config = dict(
    n_layer=14,
    d_model=384,
    experts_per_token=6,
    d_expert=64,
    router_score='softmax',
    routed_scale=2.83,
    norm='rmsnorm',
    norm_eps=1e-05,
    optimizer='soap_variant',
    lr=0.00275,
    beta1=0.95,
    batch_tokens=[32768, 65536],
    train_tokens=389400000,
)
Below are experts of layer 2 (counted from 0) of a mixture-of-experts language model. Rows are named router (the router's row for the expert), gate (a neuron's input weights, with its number), up (a neuron's input weights, with its number) and show model dimensions 64-127. Each number is 500 + 50 x the weight over its row's rms, rounded and kept within 0 to 999. Numbers have three digits each.
After each expert's rows: "mostly gets" lists some tokens that are sent to it at least half of the time. This comes from a sample of Wikipedia text that the model never trained on.

# expert 17
router:442555597588550500454418488491569418498433488432497452486535544430479522460493503519491490461555510526482540564503536496551480564374452455527524515523592459580556429468492589536429502413455534
gate0:461466469450529505468653518430532435507443468519562471564444459502479483437492417462471448432428436525561471527491443482437466466524509487544579503509596536529483583441578413537621549522512465
up0:618452490560463482491512601493620478539513505580571477529510509594533496469490471512565547500440450593507556567534443529553553481451607522592561502393484532484522527483438498450471387507509451
gate1:502542553574537527500474532518479523485504438580437486438532530519519601433471422493495455506532507414489503656617547560457501519513417570511445585525558477474451516555473508494424446564493517
up1:425555530451548551572465557426516400551464580439442438503565549429540483516468499540460502445512562537466451519495456502484462518452515582435505521493455485518447534433529550464512424533505519
mostly gets: "See", " Born", " Music", "Personal", "aged", " Genus"

# expert 8
router:519521489527535536493439474431528473486537521469520477500494548429557462442535498515531451564527535556461486482496510519522457553448499468496485437512540449570426463536525466493496497421464582
gate0:501457490562486433556447510350485428450405499512471486523434530527464453573478440467663511559453535526459483403544474570396434410512486513481523514418471615570447461549521482521494523402560528
up0:417557512526539520481476545517568555615502397530591476558538483453462548452546558466473477504467546495487473452489475548608438552535434458463543446545549502506476431513564513479550492554435443
gate1:460460549469512611514496502394422409439553465537475531471417572562567401512522547466557490497467499590514464495514518515469494466483550459484413473585426500579507492581497467574438489482557531
up1:431558593498484432480411369494477575501634534460482477472460405487473495543581466536568470514453502488464434584466549490512466485405411483467433473522559549482505547517509521432604508462472565
mostly gets: " kg", "–", "%;", " lb", " million", " ft"

# expert 9
router:559535545559562522428487500450585488478484548436521550434490466486534492461434468534518452455509524535485488518386510508548505576519412479516590487397514482504477429447576518444354419442466553
gate0:573535532468557457462488497545432537471455556430512518454514498520420522544517445543543546436513473475544579457464501479513373554573508477532451529506516484572445452492504427486500540500471527
up0:431510588491489532429559477477527470465544483533602519523504484486493456549535467541469448527520399476428460371480448456477481514520421513472473522474481478544504508461563495489449494533519565
gate1:473465547500448557513561438365415470540459629579478479576543551471472429464545408518536425478393551500462508488429457501500561495537474514506485476434562519533418471527423426496466504529541503
up1:490491509480497526576538482522488520422410506513457466502546503540434489450520474406472434484574458509419571543448417443487633463555476565541470537549531544466484510589567434539511550492505481
mostly gets: " seven", " five", " six", " four", "1", " three"

# expert 22
router:485488529597531549451454447410547431473399553494546522524487468476582519474442454557550439496483534552447500518455525506523554562455458444486561394436521433574459431424545478421433459475508546
gate0:485443469431508495561474564498359439438496555507568499497525542493499506481560476512498523628479513519447490393496511556557503431410461349516483440381481547437511370514559527516462532505521487
up0:422479556446490459475514534495553541597454554457571531478564508483468542562509473418480557453440479492459443496539439459493461472395509433402535546383442416508558533521532498442494517533517470
gate1:546522505540573508465570518532501469453439616490464510548486475555564444518485419592460426601438460558432559463496514466458406465594470541417505473461495424483504506524482511524561535504565522
up1:461504515443483503325499502539493544516552472565465503455422569456501496484512374430482584418505561506508459463413545485596478440487541431553507444482584464531466495471576450423633551496448557
mostly gets: " two", " three", " one", " four", " many", " several"

# expert 36
router:530502480497584552552465451477590521505444536422475499473464491385544523430481551513470431461591491537432517627523517509573552575493461478595524497390435483519476443432503490520498441448458543
gate0:490475580443513526482561505627572474558419590532399605466512619509447505516490543458423474498414517422486529518480480423473548569446441430547473497555543484525476509444513559483497467525525553
up0:491411517516585556424476448548444485567523496458534484495519568457485440467537426459456536598531541497448471425474683504478412578527439480520534490603577520518364599517527529598474536507448490
gate1:538522459388549562546487566557483439583468495416505491532564569513481442467487482518559479494461512592457557614483596410539456465476492488499546434453547469497505443474434581476428551527436460
up1:377541463625480508589566488555507578513536558429485533518467538468474451471522550567539464435612553477449541491600501500479516527545507471524441564424468472546536432531575483559423420542477494
mostly gets: " (", " \"", "(", "^{", " '", "_{"

# expert 26
router:545521452563537556459408432425584460490463569433466466549442471433566564469451518542563457479489541569463465570454522573532555558456479457559580461457507434542475441454540550497466467463410577
gate0:463535528481554465437483432506583523610569550434432492438392437441550469435499460510613541566494514536451583491491544445420475443531439460474507472546517460443495565391598534466503504526442538
up0:454482400530541471387552492508430534468450467534532559512547471499469521533494556553495509524444476409506560527487535523532499516507523450467441520497524529555545425504453481464397509573591436
gate1:500510547529528440454444565434521421532462546490475456489491537464504493498496449406574593431426518570538491559641570492437500456298524519540453537473554463546508501525515498564501568504560542
up1:520481525374482476484515442557484529460471491473580565416531484462453515485474340590539482471448511419454584490542354453569545465548484462460550540517520599371524603524544481492388529516493534
mostly gets: "9", "8", "7", "6", "0", "5"

# expert 47
router:418518394488547566404474429417584497444546588422503475486526490436472529470406618553472452489518526535513413574449563467541471572523516474513520457395527472559491435568549521547405481468579563
gate0:504502501377511551550500504452468542441546540480538451474472553486449541447459532522474490474574520484527577502428396436520478449457499537495507478591558532544581512591472486493550565427476486
up0:434542610477464411519451513487522631517515462436516520499604556451501451477524583518506452448501522549483480537545524470401538541537433509373480484525478366528526565527486478533473498433460512
gate1:446460502489543491524463457461602462476479486511483601511459465535464462495497626484475473509575493636513557523589502524549430566563484569387541487514585481532454545564510521489444471518550445
up1:424552471494520546535573504429516491510454464536555469553486573569465578529494511535455522499429529534467531489531512527579466524499517470539463572527585507503508546468410572427584499489488426
mostly gets: "'", " he", " was", " He", " who", " his"

# expert 33
router:441558525498600514382423487436540454491546566456488500615500486412470492492450518523550520527596540565509531520578564546611469514471496469570536542454534438593523492428519598469549507375560590
gate0:509492498490561545375540468469399411466502496510576455441528532481441546541565475470547522523480456571488528434518495475608497502442477452539596483486527556578495473603498587572436462438427445
up0:467519512483546424414501516567459561555553474449500420492518451460490503464530524501549460539503481502458477509544523543550494450539473468524472493560523566519522573455516530477562492492557453
gate1:543536537431502507446501506547466454555473500513463513522511432439452441513502510447505584555457472471476570444529602477478477459535568492554491454556532526508607465509485465486410475446540490
up1:521519489514460449542470473533520540504462488504505441524503498482495515527559437544476489422431549522541578476468471564544539501452612535570440507429465605500476511627428431501476518536436465
mostly gets: "ley", "ie", "son", "ton", "ville", "en"

# expert 13
router:536515499556532559428448446444561431518471582454527509492583439456548589505444549560585460487559551532492481555508533574591469537461498469520582421424443491592491451424491509419496428447459514
gate0:515473516479533513442533492547462384533547474499550497494489549546518502464441491501515463529565518480430561522468473578564558574505482517537470505496457432451451437558530460488474455403493479
up0:499471546508496452512441485582509467545507407605558579493541467541592468580492390352566493497543485517458540558466417489454482512668611570571416564486411524502487493478521551494445439467522481
gate1:477496584470540484536429436428572488498475439500489549430522492491468541523536442538458543542566544492515480505607544535552507548517519489488480552457552555574588521451572448442489594564456409
up1:560570469470484541553537519391556510456369478506524412485476483426403541574441488492586469565490482535587424501520527542466429477495451518540470534625534486563592562417461486497547429499535468
mostly gets: " the", " The", " his", "The", " a", " its"

# expert 21
router:442464508564554578487475458440533460477436507431599495476580482489509475476391585525430468457559533546458505562453544583502521524538487473568555471348525434558485398464512563511453380450502558
gate0:552571585531513480525382450456529559595538512504524570555522533432540465555496507520511513525500419492499519475527534510532471444612554519488458487458575471497452455626498448529479557449535489
up0:483547431443558468424483564557467540488442468496517591426529556496424446498511481574511524529543552405492409523477617486479492506469564552550507563528508522549558479527489548453450543429401432
gate1:584523678448541478426472540495512543508406499604509383517432486478517450496448427525501487480497498533483489672535517554541434574504493432445572490417564586384553481499521575444477532461538485
up1:500525449511524460453571572506537459474475472475525497581482527565433484487458516430507463535545561505588458479512566594420515487506485537407562588447503477573397521458532524467564520440478513
mostly gets: " not", " also", " later", " been", " now", " still"

# expert 41
router:478525493544577526512508472454518469473498481450463469538500442454563513459453456508497483489589465561452472523439547451598555630488463405608565488452471449526475470530557571510476468497407516
gate0:489570458481535516547496454537491503541447483502497503511508439457575577456624514557451496529468536390494349484420436413532511572443553502500524528511557476547522518543462551604440527411476577
up0:485504515470504636538513457478494541535495546547485503480542602373521485495515582555633479440556409537500537516527477530596546433546516471435527558553539497510530530543444456394494537566518608
gate1:567442482514466480579558498526449491522533475513518493504575494458401554454514448438448550500599605484483574583476492416518537480461427496619500420516454488463503479518498405489435497492529485
up1:436550553453462472449489446551542500485511516496408500449514585497459495552496518549445518413419558510417540462517498587479511463535537463388478482490527506495523506496464543427454473448481532
mostly gets: "S", "T", "W", "M", "B", " E"

# expert 10
router:538555511514629541423411516409596512587481609509560462502526455452521569489472460560472468558580525541480492499518540574619488540487489439513512457520495469517468442485558560448494499469515582
gate0:536552502487484426544601471506463515498581558565540509569424545445447472489496478511434542559598573550540434514505448519566487420530512402530542540430612466432473542528538453602461437443574543
up0:471581506456530565470383414518500503472456508574453453540399451432398541472500559535454485509521496511531463485369509506544547457457421556508512497595545624509532476450499596423549517475527464
gate1:606474459513410408542563501466559525487513535518473390457501449482614529430389414491514577536537483497554485553493511486602502513404539525443502433466499422470553517586491533483534595453496446
up1:528416497542502489462488548517566521405555484515539474459446494450559534438541531481567529424457517525536548437560522482508481562493513492507408484513594512441478495489498546483448547485470547
mostly gets: " John", "i", "ie", " York", " William", " El"

# expert 18
router:441504479553579557447447459453570417546524533486542548535490473447498476438456577556575433480517522564486495535513498542560528573534523449529566482431431472532476424428587535408494453426466576
gate0:375431552479455593476458505497414557402564563608603505457478544457527468479503477518521518494536545554523492505586461473504470603493526485476519587529441408551531482425493487387586560545495566
up0:518471474452496579475516455467421481420409449577508411497563431376562515477524476428486525498487534602535572487386491529419494593517520535480509506561458441514537545476596448468530489480473468
gate1:473500447504553505462502583519512478532489516460558576478560462486486463475538456535556507527493627520414486631603541543518409424461512460454473530448425510478581496519609389518444478453509593
up1:498521460512524607462539526479466535423510417528519599432437490487460441580446504593480439438436541618520482538587528462499495544449616528452542482506461550508490535517462565555516510465397430
mostly gets: " United", " government", " Saint", " dis", " Ret", "ist"

# expert 25
router:538569442567540571398452469384562455513449618441478484533488492416531569454465529626533423464481544547469421517472534490547473490495557366505567416454541438506522422498504495465440437453507547
gate0:477495438523466456412462570455518503552434469527548451448494535469447428408470589587555527512506441519349542567583616530529469529551535547528466547503529475475502460490499412520528418556514431
up0:570530519535563491453495480481500525512515475456526544578431509498575527558481576472545492529435507560557559474488594574564618579541500532627547493541529541612567515530493420418460579504532480
gate1:593527529528552440468496471544548518532538532505534526424507423532532354515573532499451454491564508399445459496479486555420423502439536406518477553531415516588540450483462405433534477454488586
up1:490509507547525424520488531502515365570486427582403531552449455426502429435499550426488537457508432532472521505528500427498457435466476403513479502491516555508451467452440437482623541464478488
mostly gets: " ==", " ===", " —;", "%;", "|---|---|---|---|---|", "|---|---|---|---|"

# expert 30
router:465568474525556522473460385466577493499511577423444545492476499395495528445483529511413474468569499546465477534509504466572449563556531453494557507498464476565477438439499469417478460451512547
gate0:564522554545557440458515513501501481559483422413479513503433530502479392405572505444492613498585495373555459524483525447485487495544407460588447441436545495506425557432543586565421525475490533
up0:536561407496559563485490564522475510461405456547467459423462403463425430546526459576466449478508504548415473599539427527482448584492483437558517574584466464516448553513541461472505557499508543
gate1:499473488498457464483481484517519545542522510495495555612459492493463497519552402465503566566504499505497504431522424501425556534542480440655574451406489548482551516512556465560439517430480416
up1:454537562441541450518567555479380517491490439497471425409530448422509458419447484499436494571561513448570558503485519499439448367515571560470482461561492486545470473441516504514439607477560549
mostly gets: " L", " d", " Ch", " c", " b", " t"

# expert 37
router:465516448575570551525484470478557493517530535486481459430507436431530555448400524488545376538475574541470483520522536478540507534452494418499554458478484436526426458493551506426484419492496549
gate0:412508498570483493491488425546450499483504469463553447435547504467479508463544490571600467550396437455425439554495547543561524504492507581520466514530513512437384516596480488519575500526543507
up0:474436532505573514494529533555483600482512527454472509480484562527476495490581494457467503406471468500463490528534538567481542570596550409491575424488436479477500459374549533516507468534495498
gate1:547462446470500524533524414418492568534500447602431431422560455525469461386548464469466496492469457522543482347479555423487517517539487438548525558481466473588433487533465461443536535486425502
up1:536548536503518462535487550445512559487569482492585527441481504498544530501461465533496520515527524488472565536486520589530590513449495471482530424560477572426537500410479405555550474498616522
mostly gets: " K", " P", " N", " M", " He", " G"

# expert 20
router:515464434586528529538460509471553464504494533376583528519509426529544477405425486541469464418511467567441542514492534526464436519525519490475516421470504452519460465463540531520419459483504619
gate0:463504433439510544440537537489478509580469469481480527528544498467643618425510592476497522479466563492463467483529508505552491522498543458502524485532489552445513497460577424615481404458478520
up0:435561397456519499505547475486440481556489511515531393517501468568427452462547564484485573504560544504466582521447573526489446588423477526592459423588492483505435457363501488547445507590469411
gate1:513528469530545492458520513549502492537414421463452543586514516497577445450473468559459540456572512514511472509522479516444583506485566525572532477609555471421483559455527548515451361485383553
up1:435593571433427506490370480509429474467470471560535508570547608476485535522484488442413372529577514477521507521518418532434489547525476531449532515417584482417480538493466411433499414538558506
mostly gets: " was", " is", " were", " are", " had", " has"

# expert 14
router:480462558593553525520430505450549481502473588445491487423509458435560524456405524527405493468497509569471510591500490501568551495439538424550574481485493423495513471519512551489521471415497513
gate0:549449499528470437508474506485448476506525499526523468467559474479531455385518441394550459499537540510436566523485416480547540465389518582547479502452434382520514415495464553498501566502457527
up0:557535616547566470431457543554536529483470500455446599439541472486458467560568517462571477521549495441504507419481517453452568492408470485474451541489458527504493604458532589489478503453537515
gate1:504448603453571526338511567530454444587490525480511452461585482583466535407496543473473501601522541475594577515475508540468559472483510494481496497446631496432483466547519490494527516482550532
up1:674520477487568459498562404509482507550405574524486496448423574525517406515513487449476527452447449492515436457587495433495527514531461498431540504533569440453541544526498541559540434563498432
mostly gets: " in", " at", " for", " on", " from", " by"

# expert 24
router:507455530609565554425429473445545456551487543473547482495509454492515512453482560549525474537478433544446461505507493464499574518465556460570575509467524434520481457522570479528434420483581582
gate0:545445447385565482547487495590528429519467505424431479496489486481515468487535610519539547513432481566511428556492621494431517533559524553461453587521514507546516532503501471528515455504608572
up0:497454541461598573538433474433550502607444488510559526478430454502448514516469488619420460570465523504532567458516503442492527441381481475434495511505488441596454455478332450517477551471476530
gate1:577534492499522407435503528512551448534410542428475416486477584483486585498574524538501457516501462469434486407422490485497472517431455508551451577462524519437558478512521523465495514500513466
up1:553446560419555485496512536494514494426354509498432538405350493513509489490492506415498388533607497475448411547455469528524516464536422476541435525504507493492522465458518475523546446529571448
mostly gets: " over", " under", " against", " before", " about", " around"

# expert 1
router:550506485605591493409467406407522516508479562509499466507533499386434451414488521510536414508484468590494510521481500511511440548513518460511556499490572479510525460414529550448509496440465591
gate0:537439442437570372555514550555506542528512462578510458506540530477431527523451535461508545447428494527518420588412507509575550552455514506439509501470395420509536477571560507397501470479549626
up0:650433488598528525517455566483503560608463538541617533412458538467468444559482461502387508434502480513575507491464532520401411489548533502602548545510451567509534472454492443501422491477504420
gate1:486545539487540553403573484466541525498480471435499476431545599385469533538477589495540516524439502497527497458564524526576524514451558448552510473380402624481527511517508523531514525499464518
up1:538600551540552478478562537467528593408460509399560503568421526493419516510544447462518517509414532471426463592508394560484558516489504472480486551467487459533485429594556486424513500464543415
mostly gets: "ag", "en", "ir", "k", "ig", "r"

# expert 11
router:519500424522519498501514506444540474527459561420532448489488499505516538409427466583446443496537505548522490506536493535492458577471529472493549437489488419547431435513552484490468489455444583
gate0:623460494541466583509503439533476459428463544409589515498504486491483534517475487566535550482545464441452504473537500438423568475447520413484466527472546463473543485537468555517604460457466548
up0:541437511451506511411456478548516531539570475458452547517568438483499488526553536509544538562440427455525507516485549607564515450524489559540521488558506453591424449474452469505396487556472417
gate1:529488512484435562514475552474553509503456515472470392496407404436548484571465463461525515449537522557595458533554464464479533540430498472540532496569551492505486510459548538527490365539513432
up1:481506400511499454455474434560449528555499484566530536536539501572549575458454455477474579451522514441461569422424550485564514566523568405545492461505447449467560497493507511496523535401465519
mostly gets: ",", " and", "),", " but", " &", " or"

# expert 16
router:517496519568517558496402460479568521473492474398578458515517537434480473460453519572544525496581502564476600514455564424506432536433465491466598465516546425549471438455488461578409465465505535
gate0:432480470595518533549510434483420579493501558583466475420501627494467548493500473453445536426537465436485384502488516583510437526558494529549455523466526516466496489496520436492524466533505490
up0:511468555505533510574545569543491448393549602458454495487506600569538504578498561509598571572562407499538534451517499474604548463604530506551539524511490405571495555546505473475530489518544448
gate1:479540465571496475540539553554517577473415565446462462361496555460528458471515464492520491559493556462478574451492492439521469567530536502418596499494388480488471514496504439541615378538502589
up1:513525573494487469520521485457378477469476527517521550511527502458463523456502437489484513505526561601533433431475517556395525479473512547504517502398436489463408420520451477545588582489461514
mostly gets: " used", " located", " left", " use", " built", "ations"

# expert 12
router:526519463541573558448410432420557451476436542445468503512471480449517476471430594554543441453547538567438504540490540533567519568497495454493546447441533461552449422428552537433426459462453578
gate0:494526502539489521575372518508446456510536460540470589511484507554443523551456578480467472529464543479536530444540446500538440538491483498508514474374496378479415538480504443430495414489641494
up0:497589447543495447508569465465500505453487551447441449513449492600537453534458487570497424471519516591515456594514495521427435451415499497645578462428488545519461488431486421567442484501540515
gate1:522484527494554503531498484464483530462510457512526488529480587514347526464395425501497588565462503622491490476428441397440437568518527523480511376474561535442455498487541418538532421465493573
up1:531470501400508431522517475481558468449569457515511421533454471435527483555412541397463446501485449456421613440500549438563540399533553476471530420402542472521524617532535514521483542520537483
mostly gets: "″", "The", " a", " The", " student", " This"

# expert 38
router:531498437545593608474444409464520440477453541483545443473420402434456525416432521527497475441482454556493455549481534459514565554506517444519538480461477379520446408468528495507495471417515526
gate0:510480377450551583513555435458455436526424477450491437512536470442447473461493567439462513498629463460458504480473431539511568518539505538488487469563610518401515490491581533515545531558486553
up0:469471443396516601495534484516482541495492523471439480473473487449482427464471496450557551524556474502406537445516468487535534561502461480496541441564510543457496473526549587423509531430487568
gate1:514553389443394501578449462506477432434482503492488499502387472538463468388387440539518564513459483448513530517518511526542550474502463597573532520445475475462408455522506541554517537504535574
up1:460494426531419469422499555508472574487562502420525531469535507557551438406547425517474528494550427507537490538546508574470437575512547475471496571550561477423503499546561509459378503390569564
mostly gets: "\n", " (", " \"", "==", "===", " =="

# expert 44
router:530513521582564549485459468468615472489497519466515506443501448399572478434425534503501434544535448511481505576454581492531558486524447440499530429467480463485436487473573570506504523435493534
gate0:471494433460453545495514470454482493504574466480567404502599430488531519425477435459455563464472488565513489419578396573448521479460625499416540542548429488543563513451516541569485533529513521
up0:537517499487418558431529452408474523589357548524490497551596525552449534569541512380513441489426496496497563543424465507507501457545502497435502517488425554501506635471497446567527531544524543
gate1:541596420531515478569476528533557398485552565546552477588485494496530523469496475583525544497473498529590492510519609468494464452624467465472534541573579539490473453418563570438514538489547435
up1:544536398609507563482507536561462460499543514416488557580521489469553463528491492482505467544423435495472477568484531519454447440538544594522513515462501517517501417494535617478516466577546550
mostly gets: " ", "_{", "^{", " $", "   ", "  "

# expert 19
router:482496519510515531485391491437610500468436590452448497481492507443451489466440582540606441470515512536504478588533591476477471513504469429520549498412586452539484454463553518478499464437561509
gate0:539476504550510564560488507523404452406552484480420511451409544559461445556575441595498507626453522450492555540499473534502468429550495445426520449458506486527513478543469463553554423514528544
up0:594481466419500586528523459557458450479507500457400467522444503621440461578546597469531490452509611534463517530502478498538443528585510495532505448406422430500531477505514518498489475512516425
gate1:537392513479567565505517504456575471487512528514502556572567450575535470541570461416430500525451527549428480567518439469516409470530511482490463531529522498561490436416452561487546465583462591
up1:483553457590502486499523527520565488416603478439497484511557452500529539442494461466416547492451527441458427542522461416540630475486538485510555539533464512483440501585511447471575573537496435
mostly gets: " Genus", " Species", " Coordinates", " Candidate", " people", " Website"

# expert 15
router:487453506563557547487465468460521474507455555408399485513529492481610486482454507535503418475503574572431450541430514489526544568431378471537531441530529455563486441460547548377399422462541579
gate0:460474511531507505420559502566504559520520525547452483467485514545447483446429499516480477557499491446493554555511518616547611459465498546484556567528533499418455441532511447544506504529552558
up0:551513520529447511575459618387492465399560465539452466437434489596431643524571481529614497500533457547507552495504418511447516487554522533508498493503533464499419424515504528469573563482460451
gate1:464454557556576472501464553429517513622537396481519450575457544498566479409459590439469461484529508487470429483498536519496480547539443530417380479549479564432531576456421575625502467483536460
up1:601485458504546491577565424515433550446554565493469442427430533562506410548566513452505605494523540636463419490524399461495471468555532481499438465456471512496515445553497523573489447497504494
mostly gets: " was", " were", " is", " are", " has", " January"

# expert 28
router:481501495526527554422471444428605484540469618423520441465535491501524466477458523565540423490463527571463455549447498490559518561499508398519523478478444433543495459435481578470402457477501560
gate0:513563503475495390518493456617454464568545447416458519625493421511484479500499538541432578469444469575427542403489582451544545499545488472574521508577465524518420643554484441569526629523542509
up0:463517511565535575567462498472408535505572624433502541574518517505430456469497557497522479433592473489560531473497454486483548453545529545520555599491473431543487412557510458559514486495463495
gate1:490478537471482430497581482419515589405644417482516457457462538558529459401456490470480459474521528503491517488534558434566614512547516543518463506522637517532444562471432460440511560493443536
up1:527551468478496452497532470490568407388460495515444491550489551398495547555516528507543510487515520460519531427456478525583440542504497463520483559501472556463504510488485511494517557577573490
mostly gets: " the", "|", " The", " a", " his", "The"

# expert 31
router:493450519597574601473486461465521460562495576384571437468543495495496527487414514590445494503523489608502516597505498510483490544509493451492582467500516453500424391475612504474531472462489503
gate0:403531440489562510573513483499430424450583463543499423530391549420559420555542461532456535454395508452464517488525542504471522521477464494595544498574412531390457469484475496527556452513526535
up0:498506463521479424522451583446467389472431529589546511578481503463459562525575525599448502494444525388471546531519506439508581470413562534454554458505514494514462587442565472531480465453416542
gate1:580511431614514567446575503369523549470489479457511507373536492465562543570537472425476523479524503514556533503524526464541453480488404514508361496452564504557578493506388465451447484504475512
up1:524522543514530466534507442505413522483448549484429614564528588581512429488446565500565467546446492472456474510493469521548535510462468441507485501512434507452418525414552539594500591542483516
mostly gets: " by", " at", " as", " with", " from", " after"

# expert 35
router:444507504564583575402452488453547506462480566431479488482558479466529464485425527566474459539545521542464475594461462510441519490443437374494553490479482436473475458498481460539497421429489578
gate0:512515461521447451511498447333463484455623572563413407597522451469551492494418484507462573537547484533415495499504571440506484504476382443560430603511430569506489458517460486527555628562568554
up0:491470395515513489536455583425553553467438533509545485497458515546567574458563394506474524516488468472456591595434584547442458552532479543553493461555357594507509495508460554433501510488479539
gate1:475545540444484549386564500474418502496563528468481604438578545482541603513431530534509495475445513492465549502474478557488524500506429455420470520531505471519427456549519458559471571384409526
up1:473561521471470553475482555578445437505493476554465483424496423526433455515554500500504484484610476498421432593483514577531585499479494560481478521488509468489416426519515492568484508458494529
mostly gets: " in", "|", " with", " In", " from", " on"

# expert 46
router:571470520553565590506488407459573451541460588492552558486528498468446486424454491538487400487486478533559478539491571420487452544507517391539557506539551409526461401440590510518568493401483502
gate0:469469493541543523477579489500512381588392528511495445488470575508584501401467498504610473526475464495518571509509525567453522387444554587474458562595503491570515448560432557606540467521492472
up0:469465529509603456466450411577550508483577522549527468503437483541552501449417480473511503481563599479605535532549478434556518474539532530506524595490516564535588605461502497469502447451526514
gate1:463495420522561461515445464433477413527558414533395448389528574493540435458476483530492456479580468486428496390572532438509526492595493558466446512520487487399549491509494474520540408399440524
up1:569400518470540531558499498560513542593576534592429492528442454542466445453422481548517447466476495478486534440483440565533452442512515444483530524470473422505430442564462484424536529547606476
mostly gets: " \"", "In", ".\"", "\n", "See", "On"

# expert 32
router:520528470552547571490431431437530453521457549423473489551444480429499528450486555527521471422565561539425519538523501539575467512393482448475554460480484472559460420472510548477438469432507526
gate0:510534475516418407469482476528458590412467419514564464452410505452470473397476490479518493582561429644557522485315549528443540463445553521480545513571509479528438395380460569440572382509473464
up0:531537542465433557565565536560517538537471476440532579568452461416480552571530498480532549453542448460543495501543503477510476470454491507454509471534509573504511526474498478505466526466527446
gate1:492508477581580481550487507543469536574477506478480472510514495543493549530511493434519571462522473547545536437433569538463406528408486407424540468535473484584536541508503461516487451538602530
up1:424624491537377469502456433469496491492566536475495500490537433529577537394561480451463564485505507496523475527532577495569504535576462610523421503444552475468498429415588574471431599453565356
mostly gets: " |", " —;", "%;", "″", ";", "):"

# expert 43
router:521535457498587517457409502450570469461518544465478477479451473422475530454504482519541459469541598574442504557502617490588488474559518484607525510419497464493487386481484595478495447400562576
gate0:556460455508475535511397550485463524458463417450537527569516566465440586440606491567529524494459546519480524514584442460469522447492513475472497540548438524453543496573487412592523511561518501
up0:496400385456571462529475580510483450489496468525407471466484516478469517393511554474545568521475586483495494508524601562531459438503510496496568467494538539429547570529517540510500512552504568
gate1:447600475521529521527525427498430481481544577488460512497576633431544564396478540433503411478346501509516512540496483488493408512558468552533601526545497528493553512507523560553481527456488444
up1:500514497481447475522442502542550507439581507423514531526450413527559600483540420571476435530517546654427587455518486478424499472532492530455494488513503461512628438542542442515518544509498471
mostly gets: "idae", "ara", "ini", "ki", "ville", "ensis"

# expert 34
router:461455456527538582467455500465529416596511546436540405524470447501442518462395536629477414554531479564482517556470497538572550522519523469504589460441483478523458473490543469521452451442511556
gate0:510424556581410578463500462464517406490514486412583516501493571547503553491565441482433555464471427506603539531450423497487492585465518494489447537480511488528429482488490450500577448529477425
up0:470522483554489507464561575513487603525516484571492529487453597489453500501505499593454483535457553487580602442521473531468457551453488561524466473484491539471492582510469475480485513512486548
gate1:530586586578575430458490406577538524529560521566487512458435531499539627443450524575555546539551492544502452496482510503559525413480582425464514464564542513573508526496447448487495503569552347
up1:450560434486506457498469448524455499439445535528504436422499515512502505484542513476413563483433493475477511457462467514445487456484440605521395585484438547481437441510429574421535451489393526
mostly gets: " from", " that", " at", " which", " with", " after"

# expert 6
router:521551521555578551446454472468573430512502536492534533533456557444560426465464537573460482457531474533508446592572534470611465598452496427542559502478436435568464457418620571442557472449348524
gate0:497375477521416496547432598461610499512543486500533525511593514473460496477424571516548449598418504492624512450449498446518390516569464482548432496478526502469513481518504526482442511354443530
up0:495447471492512510469542531516434504423520513488519485415411527561505588402512462647553492456467477541400520553558572527495490525465470491541500574520576396470424550512500582524490488496530492
gate1:489551592460533504482475464505563437517411480540592549467489616562496459498488496570505468427460528514544468490448484498459504516512435451496556518594447456500451543504575468501498577527504487
up1:421444480417550432513512443419488516507518544536548511469539592453464528495483461528557448502481470470468400540405490503569553422529488550511477474460443473515568536430481424566549461483575548
mostly gets: "ol", "ag", "ar", "ur", "ut", "ot"

# expert 23
router:520582518536578514410492392469568481570519521447529469524500458468487517489387520573484483457569530518474513523533566445503406566492471496563549478476482461545475432436545546500532471469499566
gate0:374561490596477459501582422474483410464507427612535585515490428493487461465293499557479543500529556399465478476580498373536541480463522559536464544471430493522537503475448543523510551508511514
up0:466505478547458433523550539531494513509523539447535461489553526487557571489462474486518453503449553502455561495442452577441558476509520458533540549490570561471493526534561459522541522530505539
gate1:554495483566535411511528457546579530523474454578537449493491504456446474470456576471420481492497527492549488498509430472537483409435422497480561511513589518536527466519465462592577568419426416
up1:463574521640442494427446597479510645450401556525556414442525497570542455425498505575516525543444466468475448597478446570549574510505536563487517521475508483513564508446444542544489549502423502
mostly gets: " J", "j", "ab", "ag", "od", "ah"